config.toml
router_score = "sigmoid"
norm_eps = 1e-06
init_std_up = 0.0253
seq_len = 256
doc_mask = true
Below are experts of layer 3 (counted from 0) of a mixture-of-experts language model. Rows are named router (the router's row for the expert), gate (a neuron's input weights, with its number), up (a neuron's input weights, with its number), down (a neuron's output weights, with its number) and show model dimensions 0-63. Each number is 128 + 24 x the weight over its row's rms, rounded and kept within 0 to 255.
Before each expert's rows: a language model's description of what the expert responds to; "gets" lists some tokens that make up at least twice as much of what it gets as of all text. This comes from a sample of Wikipedia text that the model never trained on. Tokens count by the router's weight.

# expert 9
List hyphens, table pipes, in and of, and the st in compound place names such as Young-st-own and Phillip-st-own.
gets: "-", " of", "|", " in", "b", "st"
router [129 120 158 113 115 169 101 124 167 153 115 109 119 157 107 129 132 143  94 148 165 148  91  95 121 102 163 140 146 107 113  88 151 129 173 148 124 103 122 100 152 123 141  86  95 109 131 123 139  88  93 138 136 139 178 158 151  78 156 106 150 131 137 152]
gate0 [ 93 123 138 115 124 136  96 153 191 135 146 133 123 125 123 108 113 119 117 170 121  97 112 156 102 135 138 145 108 133 102 127  93 146  79 132 140 178 117 162 112 104  94 135 165 126 129 157 171 114 148 119 125 127 158  86 153 154 133 168  86  65  92 110]
up0 [174 124 134 168 115 127 140 131 110 143  88 116 124 103 166 152 113 121 184 132 118 125 130 120 140 138 135 112  77 131  96 153 176 131 148 151  73 121 108  62 141 141 142 143 156 121 115 118  82 131 158 150 102 135  63 129  86  87 107  77 172 142 153 117]
down0 [ 76 137 153 147 122 124 167  92 124 145 153 141  76 150 139  99 115 117 117  88  88 106 159  78 161 100 141 131 127 101 107  99 124 125 143 136 141 150 117 115 140 176 111 126 104 116  96 120 111  94 127 133 165 137 130  90 109 118 147 159 100  98 154  93]

# expert 16
Two-letter mid-word pieces after a first letter or syllable, such as ig in navigation, og, ac, ab, od, am.
gets: "y", "or", "ar", "ic", "am", "ig"
router [137 112 156 121 128 134 146 144 157 117 112  72 134 135 120 134  79 110  81  90 121 126 108 119 123 157 129 153  98 106 114 117 151 133  94 173 182 153 132 112 174 125 118 105  93 144 124 135 149 113 130 135 133 146 159 129 148 107 113 155 111 128 159  96]
gate0 [157 128 102 129 119 180 136 164  95 131  95 165  97 119 114 121 133 148 167 133 149 153 131 113 106 131  91 124 111 137 142 111 177 121 118 147  89 159  87 145 141 143 150 144 147 127 147 163 112 128 133  88 125 116 109 102 117 157 111 100 127 130 146 125]
up0 [144 119 133 105 106 113 122 157 101 127 104 169 140 194 162 116 152 141 103 133 148 153 147 144 128  99 152 145 161 108 141 127 128 147 128 150 132  91 126  76 131 126 136 157 158 114 133 120 145 142 177 157 178 159 132 121 136 155 121 125 107 106  99 111]
down0 [108 102 109 147 172 141 150 166 139 157  89 154 132 140 109 133 129 121 109 110 144 129 121 140 136 128 120 133 146 151 161 106  91 126 148 133 156 102 141 134 101 115 115 122 139 144 156 154  75 133 158 116 128 137 147 113 141 112 109 130  71  83  93 123]

# expert 11
Endings inside English words after an initial consonant, such as w-ant-ed, L-t-d, Le-ach Creek, th-reat, hidd-en.
gets: "t", "el", "ed", "ant", "et", "ay"
router [164  81 125 136 103 133 116 144 137 157 110 115 111 171 135 133 130 122  93 153 158 122 132 126 135 173 129 155 112  77 164 131 135 182 148 155 141 110 137  88 164 119 104  86 110  99 111 127 127  85 157 123 120 118 166 150 166 127  71 151 126 107 129 137]
gate0 [131 120 169 160 102  81 116 130 140 101 141 168 113  93 141 108 160 173 117 113 140 120 152  62 108 128 124  96 152 149 132 152 106 141 124 130 140 112 134 139 112 130 144 148  99 123 167 148 133 101 119 155  76  59 150 167 101 173 149 132 139 147 124 150]
up0 [142 136 143 115 131  58 147  71 131  96 142 169  98 136 138 107 112 133 111  96 107 133 144 133 128 129 132 133 164 148 118  85 137 162 131 122 158 140 130 104 110 142 136  90 117 135 128  96 120 117 124 109 168 131 163 119 162 158 146 158 120 167  97 120]
down0 [102 156 113 126 103 124 109 159  92 134 127  83 125 121 114 154 125 127 138 151 121 149 143 115 137 134 161 130 120 132 141 163 156 148 123  97 116 136 146  99  99  86 136 148 140 146 135 119 172 110 174 106 129 122 122 144 159 115  85 121  85 133 140 178]

# expert 21
Commas, closing parentheses, and, was, is, plus raw byte pieces of Arabic, Persian and Greek script.
gets: ",", " and", ")", " ", " was", " is"
router [133  93 139 155 167 133 119 147 165 141 144 104 121 142 100 146 119 141  82  72 103 120 144 137  91  93 135 134 152 128 117 151 102 140 129 129 158 131 147 118 151 115  93 106 102 127  93 120 141 117 132 137 125 133 132 115 165 131 113 135 130 142 116 117]
gate0 [158 121 151 171 130 119 124 147 122 121 132 150 106 143 144 141 145  92 138 128 161 155 159 122 109 140  76 185 121  68 116 135 150 126 137 102 144 148 108 126 107 153 145 123 131 104 120 133 155 163 158 133 110 184 160 107 145 126 132 128 134  75 119 138]
up0 [ 86 132 128 101 152 122 145 156 169 123 110 129  86 123 186 119 102 156 166 127 122 127 122 158 107 131 147 151 138  93 161 120 146 129 152 112 114  96 137 120  92 166 146 116 106 102  83 128 109 140 149 123 119 127 142 117 129  87 104 114 124 143 129  96]
down0 [ 90  95 140 144 103 126  88 113  79 174 124 108 149 111 132 111 134 111 148 132 150 120  89 142  96 118  95  95 142 108 139 115  83 112 141 100 106 118 123 119 136 164 111 111 119 153 172 132 125 135 185 156 127 123 133 113 158 114 141 121 141 130 123 158]

# expert 2
Commas, and, was, is, possessive 's, closing parentheses, plus the suffix al in words like Peripheral, Glottal, Several.
gets: ",", " and", "al", ")", " was", "'s"
router [138 138 123 172 147 118 150 114 138 155 128  84  99 124 100 111 132 155  92  78 109 147 143 148 124 153 152 119 127 118  84 110 145 163 110 156 131 164 138 135 161 105 134 130 115 106 127  95 116  89 117 152 129 122 112 105 144 117 114 135 145 138 139  94]
gate0 [156 130 134  71 137 111 142 124 155 158 143 113 119 126 134 135 134 114 149 120 108 166 134 111 136 101 120  85 124  83 152 130 143 131 121 143  99  97 106 142 115 145 134 150  79 163 156 143  98 134 163 107 118  86  72 150 140 164 127 127 121 127 130 165]
up0 [ 91  97 136 128 142 138  90 139 149 133 148 154 115 127 127 164 168 129 122  93 107 105 104 114 125 131 143  81 181 121 140 127 121 119 130 112 133 106 128  92 120 120  76 162 124 144 113 123 109 148 122 136 180 101 128 144 195 140 104 147  96 127 126 130]
down0 [115 159 107 166 145 128 139 151 118 129 135  73 137 144 109 108  81 103 152 157 116 141 161  99 123 132 130 140 124 126 162 119 105 108 166  70 131 128 128 131  58 164 159 108 131 117 178 117 157 110  64 148 116  95  86 108 133 147 139 129 163 139 163 145]